config.toml
d_model = 192
n_experts = 192
norm = "rmsnorm"
init_std_up = 0.0264
optimizer = "adamw"
beta2 = 0.98
Below are experts of layer 7 (counted from 0) of a mixture-of-experts language model. Rows are named router (the router's row for the expert), up (a neuron's input weights, with its number), down (a neuron's output weights, with its number) and show model dimensions 0-191. Each number is 128 + 24 x the weight over its row's rms, rounded and kept within 0 to 255.
After each expert's rows: "comes before" lists some tokens at least twice as common just after its tokens as in all text; "comes after" lists some tokens at least twice as common just before its tokens as in all text. This comes from a sample of Wikipedia text that the model never trained on. Tokens count by the router's weight.

# expert 119
router [141 156 154 142  91 137 160 143 159 149 154 143 161 116 163 122  87 102 114 113 105 135 110  98  97 146 152 150 122 122 162 120 105 168 137 105 148 111 114 154 106  85 134 117 106 120 169 120 119  93  93 163 106 126 112 142 106  96 153 152 116 107 115 145 159  92 130 118 178 137 127 154 105 161 108 158 108 156 115 153 132 110 115 124 151  96 115 155 129 151 155 109 165  74 113 109 152 143 108 105 116 157 172 103 146 132 153 158 134 121  95 121 104 108 149 112 140 127  87  84 137 123 159 140 135 114 114 182 134 111  94 142 103 162 126  96 107 110 117 127 128 165 132  91 137 102  86 148  93 158  90 114 101 106 122 167 129  95 110  92  96  98  84 116 104 138 155 157 118 102 104 149 159  99 155  90 129 123 111  98 100 133 136 161 153 136 145 147 148 135 134 121]
up0 [ 85 142 127 140 109 124 120 148 136 144 102 149 127 101 120  95 126 115 134 135 114 169 109 146 132 163 139 138  77 136 106 143  85 122 130 157 155  76  89 158  91 106 131 155 133 142 111 144  85 142 130 154 132 124 135 118 155 147 141 138 143  95 114 122 116  68 152 111 116 163  92 183 134 123 127 164 180 141 152  92 140 104 154 117 128 131 105 123 116 162 120  93 140 132 108 150 129 120 110 100 144 126 154  53 107 140  98 118 157 121 100 153 105 123 105  62 108 123 170 151 132 102 120 154 152 176 118 158 126 126 118 151 113 133 125 136 114 130 109 160 155 121 134 120 126 125  74 152 106 181 108 102  75 122 104 132 104 139 109 121  96 140 110 136 125 102 165 159 132  83 101 133 137 148 161 120 119 162 147 134 126  97 131 154 106 128 126 131 119 168  98 147]
down0 [120 129 128 101 125 126 150 112 110 135 145 141 135 128 101 111 154 111 120 143 167 108 118 139 125 144 123 106  82 113 128 129 151 108 130 109 106 101 122 126 158 135 123 156 160 132  83  97 162 130 102 148 133 152 143 139 178  86 160 130 156 125 172  95 128 138 107 112 160 115 136 120 102 123 132  99 135 108 129 109 136  98 122  87 176 133 109 114 126 144 159  93 118  74 174 183  83 132 112 111 110 172 120 103 105 145 134 155  94 202 163 146 107 162 124 122 123 159 117 103 115 106  69 128 159 133 112 119 116 116 125 183  86 130  89 159 161 137 121 137 102 144 168 156  94 138 104 138 142  94 162 108 112 130  88 114 142 113 123 154 127 172 131 149 131 118 151 158 125  87 131 136 142 148 132  87  91 107 104 139 130 136 133 144 131 112 154 127 137 172  90 117]
comes before: " the", " a", " his", " an", " New", " Born"
comes after: " in", " on", " released", " located", " used", " from"

# expert 72
router [138 159 159 139  88 171 163 133 151 168 159 148 162 133 166 134 108 108 128  91  92 144 109 100  96 143 144 153 116 147 155 119 110 152 137  97 138 112 100 170  95  78 119 127 107 122 136 119 112  87  88 154  90 140 125 159 105 103 163 154 123 116 117 141 165 106 137 109 165 143 141 136  92 168 116 150 107 151 118 144 143 129 103 118 146  94  93 154 103 148 161 103 155 100 118 111 166 150 105 133 121 164 156 111 139 136 151 152 139 122  87 131 108 117 145 132 132 108 112  91 154 119 163 122 120 124 110 157 141 110  81 160 105 163 121 101 101 105 129 135 107 172 142  97 133  92 101 152  84 149 103 100  90 110 131 174 133 117 105 100 101  98 101 119 105 149 150 154 122 116 107 142 146  89 141  86 123 130  93 110 106 136 136 173 139 146 149 130 147 146 132 123]
up0 [111 117 128  94 117 147 122 103 121 179  86 109 136 118 116  95 153 123 120 153 118 153 110 143 139 110 146 155  77 165 117 126 128 123 108 155 156  71 106 150 111 114 142 141 102 147 151 139  99 111 164 119 126 104 126 108 170 158 146 127 119 111 139 111 142 153 164 100 163 147 130 110  91 139 120 124 176 108 153  90 127 116 137  84 139 136 136 135  85 140 110 146 126 103 142 118 145 114 115  89 146 128 171 110 129 127 130 129 155 108  92 135 120 162 134  69  97 132 176 156 152  98 139 146 134 143 100 156 123 112  91 164 130 133 128 126  93 123 134 174 153 168  94 139 101 133  44 132 136 167 132  80  91 136 111 163 108 105 128 109 139 121 123 152 113 114 162 135 156  97  73 138 158 132 146 114 113 121 142  96 142 154 148 101 116 135 108 137 160 152 106 132]
down0 [124  98 155 114 147 119 118 111  77 142 135 120 119 174  91 129 127 138 118 184 128 114 110 130 136 148 100 100 100 108  81 130 127 122 122 133  85  74 104 123 120 130 157 136 110 127 112 135 103 179 147 101 107 155 121 184 145 158 123 144 147 123 153 109 106 100 129  98 148 155 166 118 122 125 146 126 144 115 150 143 127 106  79 125 138 144 132 110 134 185 138 102 141 105 129 179  58 147  76 135 100 150 128 123 133 148 125 136  89 145 165 110 124 110 113 138  96 140 115 122 165 159 145 166 146 126 146 128 116 151 105 125  90 136 116 126 142 106 120 153 117  93 169 136  91 136 132 139 151 147 151 190 134 147 161  79 127 157 152 154 152 151 135 110 175 134 163 138 134 152 120 141 149 162 120 120 138  94 135 162 102 108 132 136 120 113 107 142 132 159  78 127]
comes before: " ", "2", "1", "9", " –", " ENG"
comes after: " ", "2", "1", "3", "7", " October"

# expert 156
router [151 153 157 140 105 156 148 123 155 172 150 130 167 127 179 120 111 114 126 101 112 140 104 114  99 139 159 145 124 127 170 112 113 149 141 105 144 133 117 162  98  85 123 118  92 124 162 124 107  97 110 157  97 153 116 153 107  96 167 157 126 124 128 152 154 103 144 111 142 152 148 131 126 159 105 161 111 150 124 151 134 102  99 119 152 103 103 151 116 158 163 115 140  87 115 117 158 154 122 120 119 171 161  94 142 132 168 151 142 122  83 129  85 120 151 114 142 113  97  90 136 125 169 145 126 124 106 162 130 103  83 155  87 163 125 125 111 109 129 130 125 145 156  87 140  90  99 157  92 150  96 107  99 103 107 151 120 112  98  97  92  85  89 115  96 141 152 153 142 100 107 159 142  87 149  77 123 132 109 105 106 124 135 167 130 136 154 141 134 146 127 142]
up0 [114 119 118 124 107 161 136 124  93 144  90 127 132 122 127  96 147 136 154 169 112 157  92 152 158 149 140 142  91 144 107 124  64 157 158 150 125  78  85 148 109 115 125 113 102 120 120 153  90 127 121 122 113 122 127 150 176 129 136 148 152 133 139  83 149 100 145 105 137 166 129 156 119 136 152 166 161 123 135 123 127 132 155 121  84 141 115 115 130 164 111 114 130 131 133 133 122 133 132 106 145 121 174  71 138 135 173 115 136 125 102 125 128 144 144  67 108 177 165 141 127 125 145 156 200 140  92 185 125  85 132 182 121 131 152 167 130 120 113 153 119 151  98 138 127 104  90 136 135 142 129 131 100 112 158 166 110 146 114 116 143 132 106 156 141 115 153 162 147 123  67 140 118 125 122 102 112 138 151 134 137 143 122 118 114 134 127 127 158 193 105 139]
down0 [108 120 152 115 143 114 152 143 123 138 145 154 168 181 155 100 133  99 121 138 141 106 142 148 116 142 139 169  98 118  60 110 141 120 116 161  43 145 117  74 109 102 134 107 108 167  92 109 133 119 129 148 151 140 175 150 163 137 139 138 166 113 114  94 166 160 134 102 122  93 154 104 166 117 151  87 127 114 147 153 120  88 120 116 115 126 113 106 121 153 153  89 104 124 138 141 112 157 107 117  37 153 169 123 120 132 102 127 146 125 162 132 128 135 105 127 117 164 126 122 123 157 142 143 163 175 134 104 106 131 108 162 128 110 126 137 130 120 118 135 168  97 124 122 127 122 139 130 125 127 114 160 131  73 121  88 127 143 161 163 135 168 119 129 133 135 113 136 110  79 120 123 108 108 146 113 145 133 143 143 103 102 141 136 104  76 126 132 111 132 136 143]
comes before: "1", "2", "0", "3", "4", "5"
comes after: "1", " of", "0", "2", "3", "5"

# expert 120
router [127 158 153 133 104 164 167 125 150 165 145 142 170 122 184 135 103 108 118 100 104 136 111  90  82 133 146 155 118 124 149 118 113 165 139  98 134 120 114 163  95  76 123 111 112 118 144 117 123 102  82 168  96 152 133 165 104  94 160 154 120 122 115 153 161 113 130  97 152 144 140 142 109 152 115 156  96 154 111 145 129 103 101 103 147  95 114 162 127 159 177 110 147  93 115 111 165 149 113 116 118 158 148 102 132 139 159 142 124 135  89 127  98 126 149 132 143 119  99  83 138 110 158 121 140 117 110 157 126 118  86 154 102 170 102 116  94 118 120 127 122 155 143  97 147 109 100 134  85 156 108 108 101 105 126 153 124 103 106 108  88  92  99 105 109 146 161 162 124 113 113 149 141  97 142  75 137 122 103 102 101 132 129 163 158 146 151 153 143 153 140 134]
up0 [ 85 110 135 139 101 154 121 119  87 164 100 131 121 116 143 126 163  93 116 170  90 150  97 119 139 134 123 161 110 143  92 127  73 167 127 147 121  81 122 154  85  90 161 101 136 158 111 112 152 107 136 125 141 127 110 139 142 105 143 142 113 129  96  96 124 108 128 118 135 147 136 157  99 131 143 120 151 106 161 100 113 128 162 106 118 111 127 109 132 144 130 132 152 141 161 156 181 139  96 103 156 125 132  88 124 162 147 143 120 154 111 116 111 145 122  94  99 131 187 162 123  66 105 159 134 117 101 118 110 145 139 173 118 131 101 152 100 117  94 145 126 192 139 132  94 147  79 110 139 158 128 103 105 152 121 170  83 102 130 103 141 127 156 137 128 101 148 154 123 135  72 140 123 138 152 116 134 118 164 168 131 159 141 152 131 112 122 104 168 132 105 134]
down0 [ 59 118 149 136 100 134 155 124 151 136 141 127 131 127 140 124 119  97 146 118 143 137 136 164 145 114 144 155 147 151  72 143 116  81 127 144 108 116 135 124 137 120  90 135 134 118 138 132 152 151 140 165 139 142 138 136 163  64 122 184 151 111 119 107 149 141 143 171 147 146 109 130 121 157 133  84  93 132 137 138  89 116 127 102 124 135 125 123 123 148 123  96  99 120 125 142  92 131 144 101 121 145  64 132 116 132 121 154 151 119 165  88 143 147 156 134 102 137 144 122  95 159 122 151 174 139 158 104 116 153 126 151 123 110 130 191 134 115 105 128 121 131 165 151  77 162 140 114 142 118 116 126 158 105 129 112 108 142 123 196 124 198 119 120 137 116 172 109 116 106 131 144 152 128 112 116 111  88 145 135  92 124 126 138 117  89  68 126 139 159  68 136]
comes before: " |", " ", "–", ";", " |\n", " ("
comes after: " ", "7", "8", "6", "5", "0"

# expert 139
router [137 152 145 139 103 165 155 127 153 156 153 135 163 113 180 137  97 110 122  97 104 137  85  97  89 130 149 146 117 141 159 120 115 168 125 106 147 118 112 174  98  84 136 121  99 140 147 123 118  95  87 158 105 143 121 164 116  89 158 155 111 111 118 150 159 111 134 116 157 149 135 152 103 154 115 143  92 156 117 154 137 108 103 110 165  82 112 154 118 155 170 111 163  83 133 108 156 151 107 128 122 162 166 110 135 150 161 148 132 132  97 118 107 118 156 137 130 109  98  94 153 108 166 126 135 106 115 164 121 116  90 155 102 176 104 107 120 108 116 118 110 150 146  95 141 101  95 154  92 150 109 102 100  97 129 162 133 118 108 109  90  95 103 121 104 152 150 165 114 112 116 145 143 103 146  83 125 120 112 102 101 136 132 170 155 148 143 144 137 149 127 140]
up0 [103 121 123 129  68 132 158 128  94 143 112 128 127 118 118 104 146 112 104 142  82 171  94 129 132 136 153 144 101 125 114 108  75 142 102 166 170  99  98 151 107  96 167 115 120 133 144 153 128  89 130 155 125  77  96 149 170 163 149 128 107  84 141 119  96 124 134  99 111 201 132 156 137 131 106 185 159 118 133  97 147 119 155  96 123 144  95 141 109 143  81 135 139 113 128 144 144 132 104  86 154 120 155  89 132 171 135 137 161 113 119 106 105 123 132  68 117 116 157 148 125 111 106 167 152 132  98 141 104 108 144 164 137 118 140 150 130 129 125 143 167 153 123 138 111 157  91 159 105 165 126 102  87 103 131 167  96 124 111 103 134 109 114 157 121 106 135 138 133 114 104 146 150 133 149 119 143 163 146 131 137 127 135 125 122 120 136 122 156 180 112 134]
down0 [162 148 129 130 126 152 150 106 109 142 119 120 131 176 140 128 106 110 122 199 140  94 131 169 134  92 140 123 153  99 105 181 141 121 137 145  98 111 134  91 175 127 106  97 116 136 102 126 155 114 122 122  95 110 142 156 132 133 136 191 124 119 148 123 157 166  76 122 162 161 166 143 120 124 188 119 137 104 132 153 155 125  71  98 134  93 133 150 140 144 125  77 128 103 112 128  98 132 145 151  63 161 132 128 105  67 130 116 151 138 165 100 131 138 142 151  98 117 127 112 127 119 139 141 141 118 163 131  91 127 110 121 112  88  95 168 140 129 115 100 159  86 150 133 140 131 172 117 126 120 141 151 133 127 159 116 101 130 151 129 151 121 147 133 174 131 160 101 137 130 140 127 148 133  89 131 115 118 114 146 123 134 141 139 111  70 143 134 137 135  85 150]
comes before: " ", "1", "2", "3", "4", " ("
comes after: " on", " |", " –", "On", " —", " -"

# expert 162
router [119 156 167 130 111 168 168 112 145 170 150 145 146 136 156 132 113 120 115 104  97 145  95 111  77 128 139 138 115 129 160 127 102 160 109 124 147 118 108 175  96  63 140 120 112 131 144 135 138 103 108 168  91 135 123 162 124  89 160 163 100  98 126 144 150 120 124  95 159 144 142 148  89 151 114 156 113 156 119 134 152 111  99 102 156  87 104 162 105 131 159 115 149  96 148 113 160 154 105 121 123 158 168 106 124 147 138 172 138 116 103 134  89 120 155 142 124 126 112 105 145 128 148 136 126 125  88 171 124 119 101 157  97 161  97 109 132 128 118 122 120 159 142  99 132 103  98 139  91 155 108  95  83  98 139 167 117 113 109  94 101  95 103 113 109 136 158 155 122 111 106 157 145  96 152  85 122 133  95 109  90 129 135 180 135 160 137 140 134 135 127 124]
up0 [103 125 141 119 114 138 170 159  80 170  85 108 140 140 143  93 135 126 124 148 139 170 119 135 162 119 150 138  92 155 107 126  77 155 126 157 130  85  92 189 111 105 156  90  90 155 104 135 103 112 106 135 132 117 133 131 164 141 158 126 124  91 136 118 119 122 125  91 145 146 122 119 136 149 131 132 160 108 131 104 154 127 127  90  95 117 162 141  93 135 130 126 156 134 121 131 132 133 101 121 158 136 174  76 141 140 143 140 162 151 114 134 107 128 149 105 142 141 167 131 145  85 115 159 186 152 124 136 112 131 141 179 137 132  81 106 126 108 124 183 132 165 116 122 123 135  70 111  96 178 149 110 100 147 149 182 101 161 125  96 169 122 116 133 129 123 156 149 109 102 105 128 134 111 141 106 111 118 115 119 160 129 143 151 110 134 147 104 172 155 136 135]
down0 [122  82 134 180 100 127 134 106 111 119 139 122 101 141 130 110 135 155 120 168 128 149 149 148 136  97 155 122  96 102  88 126 138 127 133 158  94  95 109  82 145 134 112  92 156 126 117 117 146 108 135 138 132 144 150 155 104  81 137 182 186 121 127 127 139 148 102 122 171 139 141 127 120 130 138 104 149 131 124 155 138  99 113  87 128 141 143 128 109 165 136 108  94 110 129 130  87 150 128 151 119 171 190 121 135 111 129 156 147 169 133 111 147 123 127 155 155  97 122 119 164 111  79 123 142 170 139  99 129 145  97 134 120 145 103 142 102 110 110 150 153 137 160 164 130 111 132 113 113 136 138 176 100 114 178  99 109 153 132 123 171 155 147  94 153 109 137 141  85 127 129  95 125 142 116  95 137  89 154 123  85 118 146 113  93  78 115 111 102 174  97 157]
comes before: ",", " of", ".", ".\n\n", " and", " to"
comes after: " of", " the", " in", " to", " for", " from"

# expert 117
router [138 155 161 130 112 147 171 124 152 160 140 142 160 112 176 131  96 107 126  96 105 140  88 113  90 140 155 152 119 124 154 124 122 163 126 109 148 108 121 165  96  82 134 116 100 126 152 121 115 102  80 169  98 142 129 148 106  89 162 153 119 124 129 145 163 108 131 111 167 143 142 133 118 146 120 153  92 159  98 156 128 105 107 115 149  81 119 153 114 159 169 113 145  93 127 123 160 142 117 120 122 156 165  90 140 142 161 150 135 123  95 118 111 100 163 129 123 115  84  93 144 110 177 138 139 134 113 165 125 104  88 149 107 173 115 112 113 103 121 131 110 166 143  96 143 105  90 156  89 149 102 108  97 109 126 163 123 113 107 102  92 100  93 108 105 145 162 146 115 105 102 153 149 109 152  81 137 110 106 107 103 140 142 162 154 157 140 132 137 142 140 124]
up0 [102 123 155 155 122 135 158 130  99 141  90 131 139 113 146 109 150 131 125 149 102 151  81 136 138 126 169 141 115 140  91 136  76 130 139 139 115  75  99 143  96  96 133 138 110 167 145 174  98 115 133 134 124 143 135 145 167 107 131 146 107 121 100  91 124  97 137 134 166 130 102 150 120 114 138 133 147 125 122 147 119 130 167  68  94 111 129 165 123 152 117 137 120 120 158 155 141 121 108 101 110 122 129  85 143 168 151 128 159 164 116 128 123 133 147 104 108 134 184 149 122 117 126 202 176 141 103 150  95 115 119 179  74 131 123 142 122 120  99 134 141 144 123 128 110 118  77 131 111 146 103 103  81 135 137 147  77 119 106 118 124 132 151 129  92 114 125 131 175 103  56 150 137 141 135  99 114 126 138 140  92 136 181 142 137 131 128 111 143 159 117 148]
down0 [108  78 137 131  96 150 136 105 112 135 118 139 140 158 128 157 132 101 111 158 149 124 141 115 124 118 119 136 143 124  93 127 144  99 132 111  89 126 100 117 137 152 113  84 124 115 109 117 163 181 131 115 143 120 141 155 139  96 166 160 199 155 116 117 115 124 143 105 143 123 104 124  84 102 156  99 141  88  85 135 142 110 116 126 152 134 105 128 131 156 127  90 100 100 133 131  88 128 137 102 110 155 148  86 101  85 157 153 130 193 135 127 189 157 120 174 110 143  92 125 147 115 128 160 156 148 100 137  91 138 132 134 142 111  90 177 129 153  82 147 125 126 143  91 135 123 134 126 137  96 166 182 110 170 134  80 132 135 128 142 131 163 119  98 112 139 127 159  95 137 110 120 120 151 122 122 132 110 127 112 140 111 134 138 117  63 145 116 126 114  93 155]
comes before: " |\n", "|", "1", " |", "3", "2"
comes after: " |", " ", ";", " MPC", " ·", " ("

# expert 46
router [138 161 130 142 110 148 158 139 148 171 163 141 159 116 174 128  90 120 125  95 103 145 100  94  78 113 147 160 131 120 159 122  96 161 119 108 130 105 101 153 100  84 132 112  91 131 139 124 100 115  84 146 108 149 124 150 117  99 152 155  89 107 125 137 154 108 135 111 171 147 123 138 105 140 109 143  96 157 125 144 137 101 117  88 137  98 113 146 114 138 161 107 151  98 119 128 176 136  92 109  98 162 148 109 142 142 157 137 135 104  88 124 103  98 148 119 143 119 102  82 149 104 156 138 134 122  92 154 116 112  92 150 114 158 123  99 104 112 119 140 117 144 159  90 125 105 114 148  98 149  78  99  97  99 112 158 121 104 103 102  95  97 107 117 114 169 171 164 127  97 116 149 137 105 157  94 130 143 106 100 115 131 149 164 160 159 165 144 134 138 146 126]
up0 [112 113 121 111 126 142 140 118  87 146  94 135 155 161 142 117 143 117 126 177 141 169 103 146 116 112 168 156  81 156 126 124  75 154 134 140 109  96 119 132 101  88 144 130 126 152 101 169 100 105 126 134 135  85 139 126 176 143 151 155 131 108 166  91 129  99 130 107 144 140 129 123 149 164 120 151 163 132 147 101 135 110 166  92 117 125 117 122 114 152 113 126 153 117 113 156 132  98  73 115 120 137 185  54 125 130 128 153 176 130 103 144 134 129 138  93  98 140 137 163 144 124 110 188 142 138  85 172 135 118 142 158  99 128 120 149 125 139 112 156 154 193 155 110 110 121  76 137 114 153 125 132  97 145 120 153  88 152 114 149 110 140 113 136 108 120 134 154 122 120  86 146 136 158 166 113 143 146 146 141 147 123 162 113 119 135 137 109 160 147 118 141]
down0 [ 80 137 122 128 131 117 160  97 125 193 126 119 156 147 124 123 152 155 132 158 166 102 101 142 113 117 110 120 138 164  72 107 123 139 144 149  58 121 126 101 124 122 137 151 172  89 135  96 158 104 113 129 129 121 137  98 162 114 129 203 151 152 134 119 119 133 159 129 140  92 123  91 109 118 125 103 161 113 132 124 133 150  99  84 172 102 128 126 146 148 122 130 128 119 160 144  88 131 129 138  75 133 150 102 133 139  84 126 129 159 138 122 157 142 146 157 110 143 123 117 123 127 123 125 139 142 116 153 109 131 125 114 104 123  94 167 128 125  96 169 130 164 189 153  90 138 141 151 146 104 145 132 100 117 141 119 170  82 136 166 107 127 105 148 106 112 150 145 129 119 140 125 148 146 148  93 115 135 137 124 146 176 142 142 108 120  93 125 152 149  55 148]
comes before: " the", "==", " List", " a", " his", " as"
comes after: " known", " also", "\n", "\n\n", " used", "==\n"

# expert 118
router [123 148 145 140  91 159 160 128 145 177 137 149 167 124 168 132  83 109 109 109 110 135 105 106  73 135 145 158 124 124 146 129 116 137 131  97 148 115 120 180  97  77 146 117 111 128 141 137 114  99  83 148 101 132 135 151 115 100 159 157 100 134 137 149 155 128 119  79 173 140 149 139 101 130 116 153  80 155 128 135 129 116 101 133 152  97 114 149 109 160 154 107 153  92 122 119 163 153 110 133 120 145 150 116 141 151 163 143 145 140  95 144 100 102 154 136 112 112  87 101 136 121 180 121 127 125  88 145 134 116  93 159  94 166 121 120 112 114 113 141 100 154 144  88 130  95  80 145 102 160 111 113 105 107 126 156 118  98  91  97 115  86 109 110 106 156 155 152 114 102 109 136 135  84 146  80 137 122  87 103 112 126 137 153 149 149 157 138 128 155 155 127]
up0 [100 113 128 136  98 156 130 105 126 166 114 157 125 138 110  85 122 129 122 159 104 201 119 158 135 148 132 152  50 162 101 121  98 152  95 149 120 102 123 183 104 119 156 137 126 151 152 150 108 146 132 133  94 140 143 121 155 132 115 180 111 124 121 118 120 127 141 121 136 172 120 135  98 116 166 164 117 128 134 111 102 123 122 101  60 110 132 146 133 127 116 127 138 142 116 121 110 161 140 127 150 133 160  95 159 141 125 134 144 130 114 156 123 117 137  85 118 144 141 139 143  69 121 161 156 132  87 157  91 141 115 163 110 127 131 167 101 102 155 139 116 141 132 117  96 133  95 144 111 143 120 120  75 125 105 181 106 160 120 103 119 125 129 129 126  91 170 148 128 155  77 142 127 138 174 107 132 133 171 129 141 162 175 137 147 142 128  81 144 128 111 113]
down0 [114 127 128 137  94 142 128  89 112 124 140 125 183 134 115 108 145  89 112 140 125 155 118 160 131 179 101 133 150 147  83 114 115 124 122  98  64 130 106 103 148 134 129 138 126 130 109  91 140 131 109 130 127 148 151 129 121 113 163 138 160 137 171 136 119 101 123  77 162 112 116 120 168  75 135 101 131 101 120 145 140 123 114 149 134 159 134 126 155 179 131 111 114  87 120 212 118  86 160 132  66 138 145  93 145 175 147 127 142 152 174 135 147 149 112 169 114 163 114 140 145 114 127 133 135 145 145 114 136 107 112 119 137 125 127 117 111 128 137 154 129 126 147 139 130 106 115 137 124 129 131 155 111 108 101  77 157 170 151 164 106 174 134 124 156 116 124  92  77  95  88 127 114 106  79  90 132 106 131 129 100 155 135 133 152  92 100 134 113 141 114 133]
comes before: " the", " be", " a", " not", " to", " been"
comes after: " to", " not", " would", " can", " may", " they"

# expert 99
router [128 151 147 150 112 156 172 105 165 170 144 126 151 113 171 137  99 120 111  93 113 129 102 102  85 119 154 140 134 130 157 112 105 146 129  95 150 115 115 170 106  72 126 115  94 125 143 128 118 101 100 170 110 135 120 147 106  98 176 165 125 129 112 152 164 107 118 106 145 143 139 130 113 151 108 160 101 153 121 139 140 109  94 112 136  92 110 159 127 168 168 117 135  93 114 122 176 144 111 122 128 168 147 119 130 143 158 157 119 134  85 113 106 124 156 139 142 107  78  98 135 121 162 131 129 127 118 148 123 126  85 151 113 168 113 115 118 116 127 130 119 150 139  98 130  89  90 157  92 146 102 102 101 104 110 160 125 110  94 113  85  85  96 123  85 147 154 155 125 114 113 145 159  83 151  82 131 119 103  99  99 131 114 166 160 150 152 128 144 155 136 144]
up0 [ 96 127 155 116 103 132 178  98  79 148  84 124 132 115 139  97 160 111 105 153  91 159 113 113 106 124 162 136  94 146 114 118 118 140 136 158 153  95  85 167 120 100 125 110 120 132 117 130 105  92 112 128 166  93 105 133 148 113 149 160 124 106 124  89 115  86 166  82 141 146 109 163 128 133 134 129 164 151 148 120 142 107 158 102 109 114 129 115  97 172 120 136 132 120 148 121 116 172  83 112 138 128 163 107 140 159 161 147 143 129 102 146 105 121 175  93  81 142 122 160 111  78 114 184 149 151 113 152 115 136 134 165 101 140 142 145 135 114 122 162 143 148 109 128 131 120 109 149 131 171 139 141 103 116 130 179  89 113  82 111 136 134 166 122 119 126 144 154 134 137 103 133 108 141 166  96  90  98 151 122 141 130 126 150 117 170 101 119 125 151  85 131]
down0 [136 150 117 125 125 117 132 134  72 156 124 118 155 165 160 134 117 107 126 147 153 140 136 112  76 132 126 113 120 136 114 105 158 103 137 138  60  94 112 119 139 137 146 112 134 115 136 138 147  91 115 141 132 189 131 158 152 139 128 130 176 125 150 123 160  97 174  99 203 117 131 140  91 121 174 125 117 112 126 124 192 113  88 110 119 117 155 121 119 144 153 130 138  98 148 135  73 122 147 123  95 179 127  98 104 108 110 134 133 127 127 127 139 165 124 171  96 119 123 118 106 148 129 123 159 122 134 124 126 131 131 145 121 100 100 127 128 118 142 120 176 100 139 124 133 107 160 141 106 123 125 157 113 157 113  91 153 144 126 175 134 137 100 145 111 152 146 141 114  67 149 163 137 145 123 152 145 156 141 102 105  99 132 114 159 130  83 168 103 165  80 166]
comes before: "0", " |", "%", " (", " m", " mi"
comes after: "0", "5", "4", "7", "3", "6"

# expert 135
router [128 156 140 130  92 139 152 111 137 148 150 140 170 107 165 129  98 101 124  80  93 151 104 115  75 129 145 146 124 122 176 121 109 141 137 117 148 118 115 173  78  81 124 126  87 139 150 114 110  88 111 174  96 125 141 154 123 104 167 161 108 104 130 149 149 113 140  93 162 148 129 150  87 142 123 157 106 149 113 157 125 118 107 133 148  97 110 142 128 149 162 119 154  96 102 108 171 156  96 110 125 158 171  95 127 124 166 146 127 119  85 110 106 118 155 122 117 121 102  93 155 117 163 109 133 126 102 146 127 111  96 140  95 164 116 105 103 114 123 142 128 149 139  89 141 115  90 142 107 162 120 109 108  97 127 168 109 124 111 100 119 101 100 106 111 135 173 147 115  99 116 143 168  92 142  96 122 135 118  80  94 120 135 166 152 156 152 141 130 147 149 127]
up0 [105 120 124 120  83 140 130 100 109 147  72 155 146 117 138  98 159 130 149 139 105 154  81 125 139 130 143 163  67 142 117 131  79 152 108 148 166  70 100 154 100 125 155 133 114 155 116 136 119 129 148 133 122 143 154 109 151 124 137 197 143  93 114 125 101 136 145 115 108 150 125 146 118 132 139 180 169 130 125  88 112 105 143 120  77 125 128 114 157 137 132 125 142 118 169 123 117 147 136 114 115 146 157  63 114 134 147 117 125 124  98 149  97 148 161  92 109 134 173 141 163  91 120 168 146 126 105 121 129 105 131 153  99 134 163 131 122 130 122 149 130 150 128 102 129 137 116 158 130 157 143 104 104 163 113 169  95 141  95 125 134 148 134 116 130 101 175 179 145 107  70 142 159 138 153 116 122 144 169 126 132  96 136 149 146 126 131  91 113 160 104 108]
down0 [127  94 133 131 157 161 150 126 110 153 119 171 149 112 125 111 158 101 124 145 151 136 158 147  92 141 139 143 150 135  92 126 106 121 135 122  68  96 113 128 152 130 149 146 130 146 131 108 143 110 107 144 126 131 150 158 146 108 116 215 152 143 151  65 108 114 118  98 159 146 143  83 145 115 151 111 136 122 127 156 182  85 114 131 146 138 136 141 134 134 128 111 127  68 147 166  97 140 126 114 100 189 175  81  95 159 143 145 151 146 178 112 128 149 154 144  87 136 121 134 154 116  93 138 157 148 116 142 123 124 120 177 125 131 113 145 114 137 124 110 159 111 134 123 133 111 133 119 106 135 159 130 141 121 122  79 112 125 119 163 134 168 123 151 160 112 116 183 117 122 119 127  92 136 134  68 138 129 137 116 105 104 157 141 152 107 102 146 124 161 113 158]
comes before: " the", " he", " that", " it", " they", " a"
comes after: ",", " to", " and", " also", " he", " stated"